Experts of a small language model.
Size: 16 layers, width 224, vocabulary 2525.
Experts: 64 cubed ReLU neurons an expert, 4 picks a token.
Training: a variant of SOAP for the experts, 399M tokens, 5528 steps.
Below are experts of layer 6 (counted from 0) of a mixture-of-experts language model. Rows are named router (the router's row for the expert) and show model dimensions 0-223. Each number is 128 + 24 x the weight over its row's rms, rounded and kept within 0 to 255.
After each expert's rows: "comes before" lists some tokens at least twice as common just after its tokens as in all text. This comes from a sample of Wikipedia text that the model never trained on. Tokens count by the router's weight.

# expert 153
router [111 146 115 108 113 127 113 115 123 104  96  90 116 131 120 122 117 169 105 127 115 129 129 149  88 174 121 109 163 150 155 121 136 140 122 100 143  91 157  87 108 169 119  94 126 135 155 133  87 130 106 114 143 153 120 161 128 135 135 106 168 156  93 112 158 158 150 113 162 144 107 138 132 112 155 150 164 131 101 133  85 140 123 153 140  94 106 113 145 125 116 142 148 125 121 145 174 157 120 163 121  98 141 166 116 123  94 129 108 112 122 111 143 163 158 127 101 150 115 136  83 123 119 110 142 101 132  91 124 160 164 118 153 144 107 132  99 123  99 181 127 110 110 107 121 150 110 122 116 127 151 148 152 116 186 103 101 119 135  99 146 152  99  98 103 132 131  87 131  83 142 126 117 130 141 151 165 176 128 107  94 168 172  98 146 116 126 148 142 134 144 130 158 172  80 156 158 162 160 108 102  93 130 115 121  97 143 160 108 103 139 109 158 194 147  91 171 126 108 144 124  98 159 100]
comes before: " |", " |\n", "0", "9", ".", "8"

# expert 12
router [124 172 179  97 139 138 101  93 147 135  99 135 160 134 118 112 144 157 129 136 120 131 139 136 124 124 105  73 173  99  91 174 130 125 124 166 148  92 129  94 104 140 119 132 146 113 128 156 184  96 135 170 114 143 160 112 143 120 108 134 166 142 156 170  78 127 167 151 104 133 120 142 158 111 124  79  94 132 125 123 102 103 127 138 156 141 146 143 123 183 140 161 121 126 129 148 120 122 175 115 109 101 129 113  74 160 177 160 109 126 150 111 132 134 139 124 151 120  96 118 157 159 132 111 113 105 121 135  73 138 142  97 109 151 146 149 145  78 160 121 154 143 153  94 112 127 121 143 143 100 124  98  94 154  88 146 106 111 107 126 121 123 125 116 139 127 120 138 147  97  99 126  98 142 123 127 157 163 147 139 126 113 177 108 108 134  64  99 150 112 139 175 101 100 129 135  99 138 139 127 149 137 157 145 152 117 166 121 111  78 140 118  97 153 128 136 126 137 103  93 124 101  90 116]
comes before: " of", ",", " and", "'s", " in", "."

# expert 32
router [140 155 119 145 155 159 108  93 101 117  88  86 149 120  77 110 144 111 183 140 108 131 165 137 120 111  96 113 120 131 145 157 156 129  97 123 130 173 169 134  92 165 154 147 148 160 131 121 129 136 111 102 119 130 105 153 153 149 152 182 156 128 142 118 145 141 146 162 135 123 136 140 126 152 125 143 152 138 147 138 141 171 122 149 143 119 131 127 149 148 137 126  93 136 138 144 102 130 139 136 120 163 119 115  96 117 118 135 116 145 146 111  99 181 143 126 104 115 128 125  96 105  90 157 129 143  97 108 122 149 113  93 112 124 103  91  96 143 101 153  94  92  81  80 137 163  96 139 130  89 141 106 134 148 153 105 110 124 114  91 103 177 138 114 115 119 145 138 157  85 150 148  99 150 138 157 172 116 123 102 112 113 154 143 144 136 145 131 154 114 157 133  84 137 138 145 168 122 152 103 182 124 140 180 122 123  90  94  92 147 126  96 102 155  81 169 123  92 113  99 124  83 153 118]
comes before: "0", "5", "9", "8", "4", "6"

# expert 213
router [104 137  74 110 125 115 156 148 105 139 161 122 133 158  97 146 142  78 138  92  99 138 148 123 102 121 130 108 108 131 152 160  98 112  99 146 103 138 126 147  94 167 151 108 161 164 172 126 151 122 110 166 184 125 112 143 124 101 135 128 161 132 151  96 118 114 159 163 123 115 142 127 161  72 120 160 160 110 105 105 114 171 141  84 116 140 110 128 131 159  92 133 146 153 130 157  78 153 130 130 111 141 110 108 132 135 163 145 131 101 102 122  93 124 160 130 121  89 115 152 172 136 119 130 143 149 147 110 180 164 137 113 156 102 105  76 136 124 131 148 109  94 131  89 134 113 100 161  98 169 131 147 179 107 150 134 129 138 102 118 131 150  91 140 136 132  93 173 148 124 168 126 159  98 125 128  89 139 125 141 142 136 126 117 104 121 103  89 112 145 182 146 130 132 142 151 152 124  89 121 124 146  85 135 140 106  99 175 133 131 131 100 131 102 102 109 105 115 130  99  94 137 115  91]
comes before: ",", " of", ".", " and", " in", ".\n\n"

# expert 90
router [162 146 173 109 158 122 116 132 122 114  89 153  89  82  98 123 123 110 122  97 103 136  94  62 118 168 143 139 127 122  77 154 139 130 146 123 149 103 136  81 138 104  99 155 138 117 128 129 146  99 116 104 162 122 116 145 124  89 141  87 125 153 132 100 108 124 156  76 114 116 140 160 148 133 128  87 159 122 154 147  82 155 131 137 136 160 109 115 136 128 106 144 119 140 123 167 147 149 136 134 157  94 109  85 133 134 130 169 124 107 129 137 103 119  97 140 136 120 128 153  90 132 102 153 134 140 154 125 153 125 149 111  92 145 174 101  99 115 134 123  98 129 181 109 154 139 150 153 127 107 131  96  94 171 118 152 118 145 121 120 168 106 165 133 147  94 123 141 156 158 138 113 134 195  78 164 146 147 156  99 117 153 113  86  93 156 105 105 135 136 151  94  94  80 132 128 120 127  96 131 135 134 143 166  99  87 166 164 125 107 141 127 129 140 121 117 112 129  93 103 125 116  99 123]
comes before: "ist", ",", "\n", " of", " and", "ization"

# expert 74
router [132 136  92 163 165 168  98 109 114 140  87 107 144 129 108 104 136 109 154 145 113 136 134 156 109  74  98 148  63 129 121 117 155 139  79 131 170 109 164 100 119 158 135 162 160 166 107 120 130 130 158 143 137 106 119 159 178 127 148 147 160 127 141 162 150 149 132 150 104 165 139 124 104 155 185 152 103 130 140 106 168 153  91 123 174 132 124 172 141 130 101 126  97 101 135 128 127 134 104 119 153 130 109 102 125 156 137 119 143 135 128 147 120 153 125 121 147 110 171 142 119  90 107  91 130 143 136 165 117 147 115 117 116 103 124  82 158 126  90 124 115 125 109 122 116 115 139 148 163 134 107 151 108 133 155 107 114 133 109 146  92 145 169 101 101 108  81 105 106 109 114 127 116 165 151  95 120  77 144  92  95 123 139 149 134 168 112 127 166 135 147  96 107 146 142 119 150 162 143 143 160 142 138 125 157 115 149 120 140 153 103  85 156 140 100 151 165 111 146 138 150 100 152  71]
comes before: "5", "0", "6", "4", "7", "8"

# expert 80
router [121 189  86 102 124 123 135 135 169 147 114 125 108 126 118 122 138 147  94 137  97 118 114 114 156 173 138 158 143 105  98 144 169 135 144 119 119  98 120 106 128 159 103 117 138 117 159 131 111 124 138 132 101 164 157 121 139 156 167 180 161 111 116 155  94 126 157 129  92 101 160 167 134  90 118  84  90 144 109 130 101 120 138 111 134  88 125  91 113 175 115 132 143 152 126 128 148 126 101 152 132  92 140 127  90 121 170 141 171 122 142 107 117 115  99 151 128 131 162 132 163 132 148 115 144  93 129 110 105 118 133 115 140 144 127 139 163 133 148 139 166 105 141 122 147 144 144 112 122 106 136 123 144 134 129 129 115 165  91 174 132 117 143  93 121 117 115 174 139 161 115 128  93 118  80 104 117 157 174 148 143  86 153 149 153 161  96 100 162 147 104 160 107 131 101 187 134 107 110 122 117 122 147  89 130 118 111 142  79 136 181 127  65 101 117  92 112 128 123  82 118 104 114 151]
comes before: ",", " and", ".", " of", " in", " were"

# expert 155
router [107 134 104 112 130 118 136 126 143 127 145 157 161 134 150 164 144 112 163  88  92 149 144 109 100 119 109 115 129 156 127 138 143 135 127 114 139 106 125 138 143 129 140 156 144  94 151 127 129 124 131 110 167 125  90 133 109  98 141  87 135 140 142 177 120 115 108 154 128 106 123  97 121 125 139 145 143 118 121 160 141 113 133 143  96 173 105 114 156 121 148 133  98 149 133 155 146 177 155 109 124 126 165  96  87 123 153 142 143 149 124 119  87 145 143 108 156 131 130 148 139 164 172 118 147 109 109 137 107 167 131 119 123  96  88 126 101 147  96 157  90 133 108  81 112 122 123  94 110 108 126  89 142  88 102  98 112 121 194  92  89 126 105 147  94 132 167 110 149 123 136 103 118 175 117 140 108  98 138 121  96 151 131  97 143 172  94 151 111 121 173 131 187 169 145 113 118  99 155 130  97 155 102 137  89 139 127  92 190 171  93 136 140 156 121 110 120 170 166 117 105 100  87 132]
comes before: "s", "ed", "ing", " of", ",", " to"

# expert 225
router [132 100 130 156 124  98 144 139 168 128 118  77 122  97 166 143 173 144 144 117 109 146 123 142 170 109  77 110  91  86 106 118 151 126 105 122 158  96 122 183  97 139 122 140 124 119 143 117 108 101 134 120 129 107 138 121 160 179 102 106 141 143  99 140 125  95 113 124 110 111 166 140 143 109 146  94  79 134 126 131 114 141 150 103 137 145  98 106 133  71 154 135 141  97 160 118 151 157  90  70 100 122  94 118  93 140 161 140 144 144  97 105 151 103 124 123 115  93 107 116 152 149 126 143 130 118 126 169 123 131 120 103  96  98 118 112 125 110 127 116 129 131 151 136 119 145 173 142 165 103 131 151  89 121 121 184 100 113 137  95 145 120 150 139 127 120 146 120 137 132 123 107 113 147 143  84 120 121 151  99 151 119 185  86 144 170 104 118 138 131  92 162 130  79 122 108 174 123  87 130  97 111 176 127 133 159 150 110  99 140 120 147 109 153 172 122 158 172 136 159 105 144 129 123]
comes before: " ", " a", " N", " been", " also", " not"

# expert 49
router [ 91 160 159 135 147 168 117  90 154  89 132 140 127 133 110 108 132 111 143 119 117 164 121 150 119 140 174 130 126  82 103 112 123 108 159 151 157 143 130 103 145 102 152 162 149 140 116 129 157  78 147 159 147  89 173 113 137 149 122 133 143 126 135 158  80 125 143 121 140  97 133 155 127 106 126  96 135 129 110  91 118  89 111 113 150 143 132 145 105 133 183 141 110 132 141  90 119 157 114  99 161 115 149 142  98 133 152 161  86 115 160 108 130 135 137 116 162 147 161 118  94 144 100 123 129  81 112 161 145  94 145 149 143 145 154 154  82  80 131  90 109 132 104 104 118 138 141 150 112 105 105  90  95 186 106 127  89 138 101 103 129 148 151 130 120 139 137 155 166 112 106  99  97 165 115 113 110 162 143 111 153  81 170 131 127 149 111  99 137 165 128 132 121  94  87 115 121  90  99 129 169 135 159 163 128 144 164 126 128 123 148 140 108 105 129 143  95 141  79  96 130 105 143 115]
comes before: " of", ",", " and", "\n", "'s", " who"

# expert 123
router [118 114 150 122 125 161 126 135 134 139 104 109 157 182 135 114 166 111 107 107 139 133 139 126 113 146  94  92  69 174 136 154  99 121 146  93  94 127 169  97 122 127 117 148 143 103 157 130  95 125 109 131 153 129 106 106  97 118  75 162 114 118 148 150 130 125 114 126 144 154 142 113 121 119 116 155 125 132  96 106  93 129 132 132 124 152 158 159 113 156 129 138  96 137 134 175  89 152 129 135 150 125 165 151 176 129 153 118 138 163 113 124 128 118 182 131 132 119 175 153 131 139 161 140 123  96 106 131 138  98 139 120 137 111 100 154 134 132 139  96 131 129 107 137 116 138  92 161 129 149 111 121 102 141 101 114 121 168 155 101 119 166 143 107 141 127 132 132 161  97 164  86  98  95  99 122 150 153 126 136 160 136 109  69 131 137 121 133  98 123 143 135  78 174 160 147 145 142 163 121 130 174  76 128  93 144 112  96 108 157 142 158 108 178 169  92  98 141 119 152 120 173 146 186]
comes before: "s", "ed", "et", "ing", "er", "e"

# expert 183
router [138 148  77 134 103 123 136 155 119 120  90 117 179 144 137 144 145 135 114 148 104 152 107 122 125 126  96 107 129 107 139 148 125 141 175 149 120 107 138 100 121 127 106 144 125 118  88 147 140  81 108 133 105 128 127 149 104 117 138 137 142  98  97 160  97 124 127 147 129  81 108 128 122 113 144  88 136 123 138 154  72 111 136 146 122 109 168 118 140 128  90 102  89 131 116 170 132 163 114 132 132 151 110 142 161 137 170 139  95 171  73 159 114 104 154 120 168 116 148 141 153 121  94 150 129  88 110 111 138 111 123 126 114 164 120  87 146 129 132 109 117 124 149 126 143 120 116 132 123 147 142 143 130 116  88  84 178  94 131 162 154 152 128 110 142 128 118  89 122 129 107 166 162 143 163 156 152 119 125 108 118 155  86 102 108 143 139 127 152 181 150 112 118 155 120 121 145 185 189 125  98 166 117 102  90 107 119  67 148 130  96 127  89 141 132 104 167  93 175 116 111  91 117 126]
comes before: "ed", "ing", "a", "s", "er", "ers"

# expert 146
router [127 138 112 134 167 157 162 122  70 127 158  85 121 111 143 142 131 107 135 108 129 122 134 174 179 133 106  78 127 118 139 125 123 109 127  80 115 103  95 102 103 164 136 142 115 135 117 132 158 137 137 140 139 132  79 107 166 125 136  78 115 109  78 137 113 113 106 135  92 145 131 117 115 128 152  79 168  92 138  95 156 136 130  90 154 112 159 157 134 133 124 134 160 107 131 149 147 116 139 131 151 163 149 148 157 109 140 143  95 139 177 113 171 141 146 111  98 106 160 162 145 149 169 151 100 116 144 107 148  94 133 140 149 143 146 115 139  82 112 114 171 157 137 106 120 134  83 130 138 147 125 108  81 122 128 108  88 133 152 134 149 139 104 112 120 142 135 122 152 140 170 116 154  95 148 106 147 117 136 122 136 183 130 113 140 161 166  83  81  89 146 129 132 126 109 106 101 118 167 118 106 175 114 130  71 142 118 105 145 164  95 124  99 152 131 128 129 155 128  90 136 152 124 141]
comes before: "y", "et", "er", "ing", "ed", "ow"

# expert 223
router [112  88 121 126 128 105 134 107  83 105 117 144 126 146 116 161 145 129 166 137  79 131 122 101  99 101 128 167 142 113 132 119 147 142 110 128 103 157 179 102 140 102 145 113 159 161 106 118 133 110 123 116 106 122 124  98 147  97 121 122 119 108 104 172  99 145 113 170  92 100 114  98 122  90 136 172 135 119 115 114 114 131 122 141 140 137  84 128 143 142 173 149 123 155 138  82 157 106 121 101 137  90 101 141  91 147 132 116 104 160 123 150 147 168 152 149 114 159 126  97 111 134 104 154 144 131 116 136 150 121 104 159 160 139  87 185  81 154 122  97 128 130 137 115 134  99 107 168 116 135 122 103 148 166 122 121  97  94 128 165 121 155 125 118 132  98 175 125 144 112  77 117 171 150 121 150 130 133 136 140 119 150 143 119 123 133  86 110 153 117 162 167 111 138 107 123 119  77 111 140 150  90 104 105 130  93 179 171 184 146 123 140 126 119  86 125 109 132 144 152  95 181 111 157]
comes before: " of", ":", " |", "\n", "==\n", " in"